python train.py --num_hidden_layers=8 --hidden_size=224 --n_experts=128 --experts_per_token=3 --d_expert=64 --d_shared_expert=64 --hidden_act="swiglu" --moe_layers=[0, 2, 4, 6] --router_score="softmax" --normalize_top_k=false --routed_scale=16.4 --balance_loss=0.00292 --balance_bias=false --init_std_router=0.024 --lr_router=0.00156 --num_attention_heads=4 --num_key_value_heads=1 --head_dim=64 --vocab_size=8192 --norm="rmsnorm" --norm_place="pre" --norm_eps=1e-06 --positions="rope" --rope_theta=100000.0 --rope_fraction=1.0 --qk_norm=false --attn_scale=0.125 --tie_word_embeddings=true --parallel_block=false --init="normal" --init_std_qkv=0.0316 --init_std_o=0.00739 --init_std_up=0.0316 --init_std_down=0.00493 --optimizer="soap_variant" --learning_rate=0.00638 --lr_mult_qkv=0.7 --lr_mult_o=0.754 --beta1=0.95 --beta2=0.98 --lr_head=0.00799 --max_grad_norm=1.0 --warmup_steps=200 --schedule="wsd" --decay_fraction=1.0 --decay_shape="sqrt" --final_lr_fraction=0.1 --batch_tokens=[65536, 131072, 196608] --max_seq_len=256 --doc_mask=true --train_tokens=572900000 --max_steps=4771 --dataset="wikipedia_en"
Below are experts of layer 2 (counted from 0) of a mixture-of-experts language model. Rows are named router (the router's row for the expert), gate (a neuron's input weights, with its number), up (a neuron's input weights, with its number) and show model dimensions 0-223. Each number is 500 + 50 x the weight over its row's rms, rounded and kept within 0 to 999. Numbers have three digits each.
After each expert's rows: "gets" lists some tokens that make up at least twice as much of what it gets as of all text; "comes after" lists some tokens at least twice as common just before its tokens as in all text. This comes from a sample of Wikipedia text that the model never trained on. Tokens count by the router's weight.

# expert 31
router:513554536472408571495513573551511475405509522482542506543477444499462424564403627400430507512484425540467436521530621634528493491553491490515477506526424540532451508545574493478422505516501521522544428518508495489505541569554471584600494445518575529479448525555465562464445539538554397477365457481450549500509494453568543507552386457461476505548537486499573555437598420489459471549484491422540455512463561572441376545400563463532450484536526467539539531557530560441418575514484516523579531560474529579582455510438441526463476507419526525523450486508507465560465569466558481482462458542454494489544521448524534448448502513496460522431451401528482470578457485482558475430474
gate0:444456504515522541439507535519391561535439507556503384597521488523593485507482498468410506533596540499507551451475563538443555460482386483559501494474503393500448467475475468484495392528425529580457502483471443458552508466476455463503401513473549588451510449460477533555579473525516497540517526464504537524582509434461498575450562544474441504475462548548594494496561450524508420478481614497424477571538474421447506557531506403512483426530536500485498511439462534447505499485547461568591504468386478460591540542602502589494360566629549562501513509494526573467501524557543582460546461569429503430539584533447484562493520500535495503408443488596475439478530482471473452476488
up0:583560520503488458482496544508617428487536525416598514400430488473439474512492507567598547528470544476500451559491459528580458466482490508516433513544518489509492531510505451510524496397534514454516489532548549513530555470540514515521566546479513438580437518562607452463445510433516548449426522511567406437453547388538527465501523455502519513590552400463390538501441533488540555547480480599512502444534430568449475535438511523524470558494438435433488491625500569443561458489416556480477407506584507555423505494474602391433512494486455456425520565530520430424517469464537450426513496447547446591444459483499494428497487504446518512627572529516523502503404460454555429551546
gate1:408519421489496492443503502574510492537471478483494549514533480561420511547456540511434558371521514571548485503430490544475561525434455529404478495487517569479448488402536510566545470437463531508501506556500457476538458602447528422531577543478531451517538506508489544509501571551547464491575588426521445469532515445510449566535529549401477582491522420487488530519472521551542420517414500535539548494499406510547425509626451493586485502502495488538371442449472610535532499565515528577597529463476438437504427522571467489446449537580479535519516446453495459486530438518483500523519411513414442494587432597474528479430462529503471463416452499578453494605421395447501607511425
up1:547477493509440496591527518510442541503554474491552469464458518521506526523489553534471501505515541550550553523621484549463526425567489449547504403533523566523546447469577452473397522472503575483465576386540454509585467473512451552552453510621514545535561511529617619441543544490564537550586560500542488485447500443588504509506448551512426533473480500472682518482558495521549501513450445476385554457463484458445495599499503482528549457504477484603522507468583442524564520489465628465515562494485517577418512541471555534476392556548512534473610579457492588541498562440551443483506491506514470491382569467522519497545527532423497498533483458461487512469391470425483525507464
gate2:511572517372456450467547594433564411555476468458510462480503509559494408544513553532518435516571574518544500441455590498475538476495518487548531450474557529531459473463516412526547445491579472478518454461540544512456525496533557543460612435503480496502486616497539445456543514524479471565447489439437580465576410576516538385394508479496465455499449484440444510389533462464495535516480354454563569474500555508478517538449472617426482441482495428519539549438498494525436546508428495459609556494484551480573492631455506452442549504493521616528510485502521452607476484604523458505502415558442563530507535503532567529514441524436538487448441451443592499474464525518545498511519
up2:476445510617579536534525417502375587474479531489559538552507463522501542454471500481534567454494470499519537550481447492555495524488441462469440513514479529490498481445559494425456576507421569531442512576509487490529503509502413511472380536507517512501521357504457609560474515484526490462568523519567468531502549477512367572527564506424475545440473485581520466516493600518530441502447634539426458558546467483502475443543527362581525589482454563488388501495565572456619454553501508543431479453556479472450517386586539538577433534547508438472485529472522550439463484394502604487524540472537419551497509530465553507478553516574491492567484562538456547476474457447501479506466
gate3:471597510402463519543495605464505418533523513541546463459476507579489567466515472492550488513524401491541551514526476500536501551571442505410613565443504503506480556519516495473399454430567510464446492433577455436439439474531461549515500597491494455531487549572505457555469527397508474519461521465549454518521527469444540612423436432505472480501546535528469417455457515578537425456505545434508446445508470625487544584470527495432503511536373422455569498508552517427548449431533573580531535525488528484474552415524284499534514399501467510479554480472449485535501524508483493375508530472465470476486516462600430455484558562424470479465448553470540491482535486548481491540447
up3:482409426663453538502536421604474518481470466450563504488587558473479499510529562468541411514523535509482483484495519436583453449376424485437477443549489537514446499468518522553589473499488383569504535513442523584634569589416526462495514468499451468497501478538577468447529546591518449485545570534473543501533415521545483424492479493518454484631445534427508557471474479507539478478432504581527522501494522488480539463475504492512456548535555475457424561529524487504558640495467529372509394467477557478485538464478417482626458397512496432517432537494559509501495415567473425575508472441551566470446534433458565572446517481482443468455477490498526521474458509510505489439505
gets: " he", " it", " He", " It", " she", " they"
comes after: ".", ",", " that", " where", " when", " and"

# expert 43
router:587564490532433525508481543454484488438622545524466367469488453513495529499528579491531514507535462491456539516457520450455451464458582544434491503511564432473520474541557529507483541457466560477523519485423535469577436498429529449463476513559456595558502536523568457447466444464516497480428570525577557646457537554445571515439561476573490515530418478433433578517410528529571397511469465494448506463455467569502520415557507539565502555523464467435552592508521487507595460502408451524563593445545393516462412459466559555544585561484524528422518517529538495549470469556529538543466494527544482499568486463506424480500499470462505527479462510436664480465621455537411484543442
gate0:485573486529531427499507492493478425509469500505527574531531491442441500511529419596593409463480497492501500466507445464566564564432433589515542553490470613598522520530462510559451575516461507559499511434471437488547524552461455453597565467477547448461451478557476490540377535534528519558531470500508481601478420503506544365558458521515554520442422506486522401521379382533522430578477459589531600463551501521494544444521430461491544496513475592444513495469518434559430558415573472470430555525401497517425544483584515513502539498484493509561577463456574530537483459440475438430577529505501467573460521559557504511539510559439449488520519533432473424622481503552509484551505
up0:559444412436489497517490519575428497516578498518486519506527537526479513500501545481510494478488566513479482447542480551437498552477538644537537515492478480603513551457522505462495448548518461470560505418448472511438409514517553513544587528413537568481488546516512452492493498486398474515440518443437550457402512507470443625463353470490433548484498526554508550529496521401446489474485433434478533523533471454496510521497435587474508517430520428431515476480526486456525435487403506539556515533456440546506491488413418540540527484629579517350560476458507395457451393478550543442495501462449452442495410443493444492446505406560394537394541456454495496631552476480506467495574
gate1:530540561547528575488459517486488474482438521502555577483527483521606451486467473546455569485535434507537508525537478461439517408478411520514455575391482464529564552463587445591559501461536490612443435433430466438509514550506469595418473517500443508525577556465500541482461503497506492526482525567557502488604558527445552510555609504438565516538508550496533530470462498522480544462496504521445522488432441505544502491493436509496450436561461460604526522585471446547552415562527472561434467484487409539475375455547509541510494519445506427387507518578448513569571540545481477463427542427474508433491413539559531562497422547405495517565387494504481481662499574445463502549569
up1:446550522495544597479418445464477371478457506457506474493455487529574456494525503551442518467461422513520526538525523526438480437502403476498501542483529464481578560472552528551531526483515465575414436512398458476538528518495483583384485530514483592506520510417494589502447500522559492557541535484530535420590577505509563454516528555464557478494493470530555469480462502511458497524511517554524481474483432505470486441461404525440454500557541540518511541631422405551570373562553495490443463486543423536547407469533526575442455543511465428390524526597517489520536487511457475545480476407507488502497407493577421585462488579427466462521427519481449396629457566432549539450595
gate2:426542531547557474467492508440401477576529481468460466485416533460500456525574572498451453470471579501581524460502501592568457403408428510473440452518481513519527509555511515464431467522509570478416454491447557485574517435575509483438504534494530537463477554519518605467538476552469538449403570443488542468544493657472473475568495479467597414427416456460467529481534496471424562600477536552550540499466455507449485419484498548465413576430384528540532519556496502537508555483494467488504586459474549500491448454543465595519552566488556483486453484529514618533377477413510544457489519498559447521461499520580579512550508540478477498538497545443518495575407597493468483362506
up2:552606537576440577440550520506417420444470501511514510519464560543550565497480573484514450470502481495460447485518516616436533510381514490460384431489427514471505571491453514548536513508432546451523565522466564525560532456461521524493519459548465520420533461457512521454452496470507364509487387441531507473508448562506546484554424509537495437555549492458514524479480605440533455446547368524526589525490500509474567487594498373491508506495543490587457532538463542475518491555455456511554537500428544487385500493550515500511529424503572513589430530459530544430641434498494586487501529513532489502491499508535505592532527521508642543558491434469602457367427504511496501490549
gate3:527601549589555470494515462492525480511524544596559453444522476568618569428612545428484488521552503444550453524503439532540580489418485445489467462523515461525509473514481489590473555464424508479499477514485499569559500531503496539504461457593481512531576509548473454459494545553492439473562508450506410457510422524587530533510476457488546468439518434481457630592393539383503498442416528550547464467441503491424491495505553383552412544494572444480429487509532572455549528583469482519540431499440458532370462412533466469568474472532535428461557439481545554526541557538486480502503551454475441569476565472558466472542616616525505518541561549473540561558464521511429472550443
up3:504462491454401514512508475536513507440536531513481570575532462445492402602466481521503504553506439485456527531489540399498488502606405593444490540511534540524444496421457536446489490540565490569414583489545481434454461510455529510526507534443506491436513496482567417488576419519528487467455511477524614590507571435468469545411535521528471554646491500518558460440593408551420600470549531444471491472577558510515462519435535557483516457573425494486476530552491449564519463440593491501521565499556467541572554589390501453509513450428457556490525570515480501394538472425500518559462472490509440470469488509447529543478457451457500446410392556525467484428563369471536492545546
gets: "\n", "\n\n", "\n ", "\n   "
comes after: " |", ".", ")", "|", "=", " ="

# expert 83
router:547456504467502569494500462513511473584446442450515427528464475479530449550450493562460508491508539526464433566557453509480461513521554481477388521473449573540536507514426474499474480425398491516575509462474546487445572502408463483518476510456518455477423490488504529503509442436526611502543476483528449415581541444499546451506554513435612432508468424467482513474460582578460542555558507558490524504557566389494457586630540492548474447549495561509503471514512419518451526574562581531399520436543432480425457548520463485338425536523515500528563507532472510524515548497474484437514532605581575499523560422446407538629600483436535524516462411520464489433544513466446584454455
gate0:520506568543504575477490512583415462510552456509502470509569494590473572488485488585568528467471439590470524477532460551455520446492426485493517464535550443546486504594524515525454505494544482639506471509553500474475390493506468555495540508495502473580578384429571437477483551497456412498490596515500486396490430551511434536557447480492504551598557528613442533563546442464512518436608585490444560461443492532506517424525428595480495528456512459526457419535472476472517431412437454537455527415420507487485543496525404527483450525485493568525511523558478501533589493561502431553488430506507395507534465536499486559476524543611532419497580549540571464482547529668488482522537
up0:456523479410472570513495455507570540432495504412489493480510554458511439414517543456484472410554575452525421477507545445541467520558472535540478476473459535526506518515518465483465562501559422536489534463464537485573577595462558432550442507516504515505591538478540593464495506493529469420497447469423480516437432558505491502486425488532546482559518511553534576519461573513515504494439468535439521549574511515536511474400556433581433482464476539634436488450491442518499520504510501495588539424473403524571554635457486491611475502372435453414478419411475572455495502467532554463501544477444609509561459485483506488533376513478467490545554561410427509577498437375457465593492
gate1:488580351542456549539485500498470513454564482482559428538536502517516611595495445417451450459468454479598498483506558525550554521436526525530526464497492496671480547493548467497394504468501482492439431561468553587477529486554515537512533475480491494554476486462577421501493586544481535524490518506439567499546523411475429575443451598447455509498518489480459501465486477421483416586423502416514513424559594444670508494482486449480521498478440514495445580481539416451522450474489433462434550556441463472449524464537458485471537468479434576495470572460541493536470496445497497451517485520464578468521552486570466601444408642507513438427550560512482510541508531537427488467434
up1:582491600554581537526453501457534489581597606406568552502483534473566584452441474537469485566481527488568531482525492550531538553552515532469528512502455470584514481551530483560573469511562385541541467526552544502485444494514464418542540474465535523515387471579533474488473536540495468444530527418489525492560457497613588386435543502442548487564456471471447477516409484500471521492544424431508598513569468540574486465534484550579576528462481446510550465482533425346525497449472544484339503547565502545466556493542479491481515525487477453501525520577481543566540616499569552467560571462517518502499553405585523562529549471584492530476510485525477574522450543593513504554451
gate2:592444489428493496546451527561475500492565491513458505551531556503496473477487513480507504519502478435561503497497516539550478476456449602440484478558433543516457436378514463522489564589525555452501405436537510456474518505510478555392535461523514509502599520456502448431481498552555455510463473441557552552468470505507422546515484442538586464522478429454479554517541546478460487387473415513421527510526553616485452507614423478506567526416491550505484552403543558519518460502467407494563536601451483535591555460516433408499517437582513456434513426504418481618431453449485440633414483482478533523538446529411497525491493406546462533473457552491477605590494468508407524587471
up2:508559459497528582524523436478493546494481557536428470546496584561580444492494588555401562500497499467465497578486454458543589497470468555453475541429466522479481397503507481475476447561495476464469459430443512496534479412510509580449503524479455381451519488503489545426482547519543542578475364567476490451434641520503409498460571474541543475511446520531492595426488569613451509426510483512469448503533573488559515469544441468515554461461492446545498536426427470504546428494456538568550474444409519475486477524551476447579511504529484600481522581548529484527411421530448511530617536539547582500445517539424484479533487501454570544589527623521574536612550457514506542432463
gate3:453480595526497423475457493599436488445492533446575557544445532537535539519608546531513471354502561410386416537505520467538509373479507517479453467504525479492483521494509458481520473463613491518468514481453509518546500394438558464488565418612471440496493503469452489368473528440521516380490497520472579534553445547501464532486554536504517490454437592582496458508421505503531528431460476545536471560455496540509450498543592452468537386504464417491479526545523527496515502395485610528530560498429481449487512565476526467451552444423499537431503476426495611509469549553441534565531405542451460425530462526425516556517441493516453532440529519465570470556570477549476415429500
up3:457430452514546463492419474471453473504489488459465485517473555437525425452539536410530348522453523544523522502483407596459501561502471414463516469570538555636518485455555483422478485476419442481509477542506517550571572517546421455496500585548472641579541510496443533505510587494530536493529534533476425449481528522466445497404528501454499415491479527490514511484510530539553527493523474442426473550398459569504551550427508502430613460513529505439547462508465475468575532433423483526505444508531584513494454490487593500500525461515495506493483518506461455458564498479477511509634495518438475499428411485522457524504513442603489584555471588427442406558540622546427461381414
gets: "N", "B", "M", "C", "G", "P"
comes after: "-", "–", " (", " \"", ".", "\n\n"

# expert 33
router:580628459514449549519505527465368501426554415540458427472464512502449606461540563514525411530448440519456515531517496492477490530556524509420571428509538541473537444473515549510538536462513534566527511592457531469584467548524511475452521428508468569506452493550541443436516473531493518513417498541539529479437509480506517555486503493501510521410540488459446563528484559526537456430455468466538523461473406579560495412555419545532472566535483487446522499451590507512586370510427455495571598472497411440482412458436564566554542522575516561475548479480484484511524348464560515511542396523541486549612504479564419464475438481461450533481549509361545539489595466530440527498456
gate0:520459510486495590525556477514521479463481607489574540484519524602531488448470484535515410546445522481409504466470477501497459506579471474466487581463484539442508475430489508446434497542426557459498598516541462513569501514530520515450498544452491498509564519562623484437551518481602405465567452525515520434625554494466526525468465572445499556487485456483459520474441403556430503525409456522525614484507523547434495397603530592511541529527559541532449554468493538528398494582593475459439433470495456506498479581470559493444523497558514541430483537585494526541455464473451579437373505580506478632562572507545565442517466461483582494478441481518606479491527539539576570494576
up0:466474478501474506515528538554582576570515528481547541503542405520428481505554483512559510513422556525469503425543596531462525474496472491483490546435589600545479503568520442487488437477445580407518443552633517456566472430539549535479520497513538414604555525552587472545458468494540499641532576527575531410468505532495527565472531528460447599421481443552469494469402335487528538518565540510518581546537502428518570389488502531418457498461591480483603528485539502535519444540465499518421480494509467482556531529555489555442528575474548395432487518493538488514494511428542505389438472510479541517595478465468551497441497583443509426533459527552494477537418513569477501506524
gate1:534530498475602477390549405468497528577503587567500492539493538443472533440471527516472583421475451515516521480518523497500415551467512569412438476517398496518487469498491527552515502606500504487457536502388435580532443450501489442453536470531473565509489492525550574519408625553488423527525439583546493522531479485511464407455499473446550449494386524449509477433525530530467447457466521475506583498486517496575546530583544510546435549563520586489511597571519509502496464506539548453513387526475555509451506497441459455508554510534549567530516468548561493349629480485528545445489569480555402556521432388594459612552533514581470518445521435523540535512478489526511594538507
up1:469502563559473494503551484502500517476429496531520502516453527582509528518470552517576546581531526504442391510511591565442536537503460369522548472519530473551415518390450535489440483525501587461394522512539601499511463560370573500416536540475502579478549427470437495573512545511522459498477513526587510457503547534548613597542478583482456482563562474585514525465485347501500439524433498504541484512504457512453463496453502538545478516532490451494476508521448465488489469471408426506589522519563577517529447505479604512468430543514479393460402463462508523536456453514479457608483405540410571598511539557520561494573613493461486427492457480470450451444550444442432509497534
gate2:473343592471549461515521547453396388493490461489409504421486534555475477557619436508509525483399547533499534538464592535507468562577523520497587503414487464463485531480487517427591528537497466516519504513593439414509517451523566622507499433441461462551473485492420562541473522531521466535560559534360530427497518512457556540567599505551541471437531492452468475476513492502464500454511542515532525477486472407486448535503526560590543548479545411470479492434525468463450493475490515524558460536455518485447470401482429585462505462560436427486578506538445485598481483441441472546531499508484463395495470532499578488408440501527533511476483497534475518526522380491604600496596
up2:481359573471512439524517573457443384551486473453447441431504515540449455593562438525518512500456571540540592539542614573509436484529577571495558469498510450477486518495479494424578503601443527496521516486517501427490465481525527595584475470452472437569514439490481600567491554512522506598528535522398543455464482498474517545649582495544546486405498467410486438559471498525489525507505477527505529448429488430521466521493527543584499530415507431506427436520567522505489544451443518567536456519519543508448491447512444550522522525596473453507532565550515495623425511472481492465552573556535462442513441462485577424456520528487517443433489493485495543561484408504642557491581
gate3:530518475482547527524454433511377525506401458451532427423477532421473513392554526570465511543582433534502518514508494460524585455573531495506481616476559473483431606601518500496481481447439484577464482462504528544448515513483528411554509402540515492503507506404477534533545520553448482503492512462474444446563562443512415527519459444512556531509522521497618539488541588492461508400494464509572518561522511484432476544418416512435549529516556529360608517642531469451474524442559530497424490482493458497478457542581550503552502489602504478527529513529442444396411470546514559551631479499494544565492586481448501544575502539469521482521540564426523491481513502589512531420544
up3:558584595528516464443506512430565421573497590505566484544429443550446435541446508493514430527502453542511569447470507560453566509470519473456520433492498572488489409419522590495490509454516586472462501496442571416563528491563377540422473444459480507447487460516434477499394563457526450539493449490521505581464416590400451448448463555440454536549536443530523482524459431526536505522497470559487556471447481581538583405464500544520424534501427457523478503454500591580394484471437431456545514555508512494586628435451485472483563486528597441485527490495484546590488462461610419461543511463563585493487488507575548469494514537381502438524507512539527505460470562519473456510510
gets: "\n\n", "\n", "=", " chronology"
comes after: ".", "=", ")", " |", " =", "\n\n"

# expert 5
router:576530593500580475583529449467508623537546395508485504525495451499542564519531564512473510506503561522553417558527435425599492492468431578537490434535516569526503476511460497507515523408480555498528493530453559467494397503449474503545452534511513475600397481512512447532537508454509553404478457455510367561581549500442549429531548488488464483502418420493435470442440450473525505587569600542421479438422511556534549581627530530501497478503526518474540510433495445451523482514527560503444517422560557556434437487422486457509448551462506524543554493480550505609419504524569516453435451527450509536591498503589524442584527487542534523498423396502462577502488473444496434531409
gate0:543432580419496586461562507500550555467473480490517593509515450538521392414486496416515529469521538418458390486478461473438570390498462533397534412498477509553509472445486511483465483573382584575456528490512488509481636507459471444505562517451536524482501467459602417443508552515535589458555439543526492501493423507512583401500494424551461482432542522497594577544484532498470517453516512509497478549454481536438457574573433504564447448457530471469483488462470517510514531453365535519431427493570544483539479564383509489513379417577423538471462423456500475485452471480514514467503508456558504516500541515489515530486546502522485504492547489592472574581492540406420432417443
up0:479500464554576460480554467525526544526479429470484407476557416470535423602551500482535474456549435476472460546477515528503485504447339443427423540420482454445443495571512506516427476448499409579551447486506406444516486556447484534538532528564380486579537570574430463567532414502546474484511516510495466450536498451552446631515505509436507517574514507604518392435496441510530524525488476441386482477498480479537569565494455573515482481550590466482533480555506485525435503474540488498519473506351435478474537528545463362447475435438583395561428502430488476502532435505545494468496475510461549545455465462525428532561437444499476432556501550497459431502468562520522489568498
gate1:562534570483495522552586491482569497471542458375538500403503593451531433508588404508539530489442474547559476486361469555569462495472462449582490461537465512577482447491541457519517481553538511474551518637534566476452515468456470526476426523420497486580544445502463499435525512474468591568509462504409457599529437559377520550547420545487497471509546477546597574563490543458559648436531504423531554538461425491486509527563435490553471428492489520557528461500536487448543513498509438430499457469561490472473508504525492551381528565463433516466497477507420528552541487527489462480541495505506416517510478497482615510468519489518453447516516421544486437494486346585544532548431
up1:543527515424515525526501540458486512425461524530463549532556572466480441499479432430506421507588454449513421541388516462518536547628425468526460514503583432513422401482631434455519525542580505595506472529419478522538521461534513479522490508454408581505503454414414458505478465486482518514560488473544550432574474531465474462464476419558521460562491436511526508498499504495488496470447507453463514566513556601427412444384509417468579435546566542491552569550506480515524474476547443483425533492485488377414487453560577448510519506542507473543445440408606461443538483508562478551519507485440420454583500507491477457460527523495613400551534519454468520438530466613429512489523
gate2:577517500513445558488471545592501556516600460453522464455588451574493555491559508331459512522508503568538574472474539545512524440487433428511568543413453443558467472520472478601468598490492579554411407497595468499473475475495448521539582497534489561518507501527545487513519591495513472484497586538497497597465504494488472545513471594512630419550483399587552538434553477440486512426510520545487430563540513477502593390412450504483498526525457497511476441432525536506638570516428473446498606516478558533521545448457410523468539459511499581531551579446522579525445462576472465525474474490480385564463506556494472519516473516524526531507507515498499506489439565606510534523494
up2:470420534570546481564447487520401450526479583425444588515489576497537482437556433558468474532471545400481532452494453437474580600490552529409543497590430543513559457477490574485601416541464472499610561578478546557518462425518539522483474569523509444564457449498457540404484446508539565481507472412413479517446485519564461432445504496555498523436499488489385481627517502510531534557574515420509553546463470521550483544484496428457448489411516524534460488480529507528482423504491468514544425367448511542509508503535482472622498528560423472438559493607441481552498531446419508494583510509545545466473531561524466539514390485472515529466512538486566501412449433452480507543418
gate3:497471501450550585499482544511456430482544410545553566475509468502533608514504472547523479525593494584604475524473540468446430394485491605492501474544494526503469473582603505567433528582553524467527498449517473580533443469500533506482590558561537572493524477501567380478527388552526488473372409496466578466623523478471537480552556512491483409527499468467499446475538495470460457467509547511440523468514439461474554490511370538445550532465480529503492509561477548475532396520566500464447468599465456525586500424505604480477492544500606546486506523595469515544495483586495467488477477411446504494421440450491423604500509609520458462509521398479502454465462463467407446505534
up3:528510500571386504497465498476536470459504484434500534510613433554473416497522413532562539551530541479446456495460492552438491496468584408447511520489413466498533542504460445404592441519499587538515514571469460484429422380455467476465471411471454468581520398496527558438441546543477518511514578475598581447586468484454611545478549521522457593487511559540513558571569448473509501391576447482511533522473423493469479437480545477465521394540547442533556462476578529535548442501506553601482546513587564429519515524527562529536449536479483443457478492506581520502579486525556470530518548593542445500453619561507498504399491587469568541509524476518561561472532541517562518483561
gets: " |", "|", ";", " —"
comes after: "  ", " 0", " 1", " —", "%", " 2"

# expert 94
router:575450500503464554453581448467456524549527513524496542470444495430515489486488537540502481455485502525473470515517577533421478465602502483531458552570512520545475520489438487488511529488475438525449476491434492540531446353446474500490525512451449429570451538484461471617574467431498434533564474525469456462595521462543526545486540449496410487508463534501425465411346414468557552510466511554489528525415438515628475497458550587508511508540540485521571521442496563525556479516522495534512505499401480429484586567531512423462451521513520551438514574524541438444539474466513538436546555440548406464557519413524449573458538618464569590572439479549457620499569529642472418510535
gate0:502454523414439484488613445431443490574483485528526494513494480479354436501511471510515550492459511466554494507493583486472533480496554466507504507512546570558551492527444493483525477637515501498543429516539569564439516432552597563482548528454487544495444473509460460604479564509516491623600452459522527492578439528469385518497489432455486462508490524452474404508438450462580536523473535500429462475450442468533337456385560476461463534519535435523555516448522491599461437392445495451562479505526488425476515495541488448397498474564498634432522530489496480454410474515555470451454533464518431535531500510564548504449470652425544543533424441466523486487560462525528527522455
up0:540464456442582529498516534518427543502493513472487578500482490513435507502515460554556608459397476520506461457635528610490526505530496516554438442504514478527545514414503536540598448522519408453459505527585408456470426482467553464458597465428439573457456451492503485511545460453495458492426387453554507454582568430497451511452494490527432448467513535513474363430454425513457537471539534561488588517503400445537428434486590465484432582447480518489508556526522468548460514467482584583458489487525436497538510469553502529496503478562428607547562460518519496527506419554552559426479601486561453439498431505565612549493470597468529486506458492507516512407564455546454439546441
gate1:569557444484443577487546481557477501382474455437380552543500500536488430486542520544535452490459505454475419515487487511458499489577539504585460522430514478496528484504533505468475421473513458483524485495512527511437547497471502524408497438488549455552482449528559444496532561423562472614498459521628576461578517542453547514533496484520489498547445547452471486378560433481505479444484503393576560552577481416540426493560510567501469398432615489601490537479465463523505470482558458504558558489485481443582523596442630450457483471555512484356420494470539511541496456475550494519408460445480518509482501501554496444510574534461510466467404554551487582520511454563533645559558
up1:442461497533505436479480455506473504507538481463525420404501462512460524494512496597472591535555478508543529436550503501531544487468531468394565472539509476466506515501501523508532508410518555562435539453549499536519475560467516441577478582420463552458537492437435546479485613567509497471495433498455508501437486516481503447528473525536591506526623526519576492485502552561561484578544553568490467383532501522440556508513470419436487513555394421420412506529513538512483542524505536426522477451515631604426463496552404550549423473493455508576551529469416557455502568554472371444525571497490445492466528579419561524468499392462547466532478499483585345500561523426413440491510
gate2:546484489473515421514510523442417483497551428527565497451501476423560429483522508461559492379552595491451489504557513492495465471546495522472521583466456475403449492472434486470500461553579522479441366484379551549494537476473493488501601451524554451547540544529500477452625451486495442459512454534484447541546498471439548489469461483507436416440495510497536542421441447465490408472436459532574579466572436564557534372495577548513516543530463498562534452422457608436630513555464455518475515429461471465533509426484526552507447472477507498531492509425559428519427458468505609469514581530513542462576559473588523554459482504493459553428385449453502525601494517489494428513422
up2:567465508514504512543480467504420510554605503479542443508455507427543482458527534541552522409548529484465470473628491437460445502509537591490520481484538483422461471448443486525526457492497435506523496500461557547562476531398597448447535439468566487555453466491442528449498395546481441511587452507506507538570493506475541538396461425494503468434489507423546467436424487439463408548499483564487619461526519510517467461545616618472458556574539413400549470465502613540630514406572462525424506461443447456486453470497504488482456483570546425479478531468503523459484509461529598432479563547516513448564536396545455468448541526508530533401476441482514517470583407425541471507428
gate3:490487559537417533527466531491518583479485531496484501546527533561482489438539457463476462460467579471497538463480523480489500510506574529474531410535592481565387452613452450450527513590490459498474517498459439545485511506493527485480524476483481486519473418494437510475493520495519519611477541612490451465526537467520558444438456494524460508523454469423722537569535463571426577490459585474330442557456541531493432549463460480502530530537559517454511553552483472474382510477547486421514444519536473457511454595487555450528571501495504495449493429574556539403541518455538494510538314504525563539526505513462612419480476472536507460501524503600549545504603547505431485535532
up3:505496449482402470460456491580523404531546512475515593447430571574455487453493435537467535536432478449458548554433498533414433499481565587417431538450510581592408512509547614538584462528506470325536483540509512513491557429566499578455479513422534488443505473464436517496528516431506481545518377441423479434526499502534512438491463506484505485423598506463520494483565494566489534429590533483493506515475522555569481517473475489526524555550473478522505504517384628532500426439479460476453518482615483465487451596556456461479610509534475491415554485585478466462487461522516472487432450496477536533501464611431523420470528583518467522524556535544485451481407532560469514535455
gets: "|", " US", " |", " States", " (", " American"
comes after: "|", "\n", " United", " No", " US", " Albums"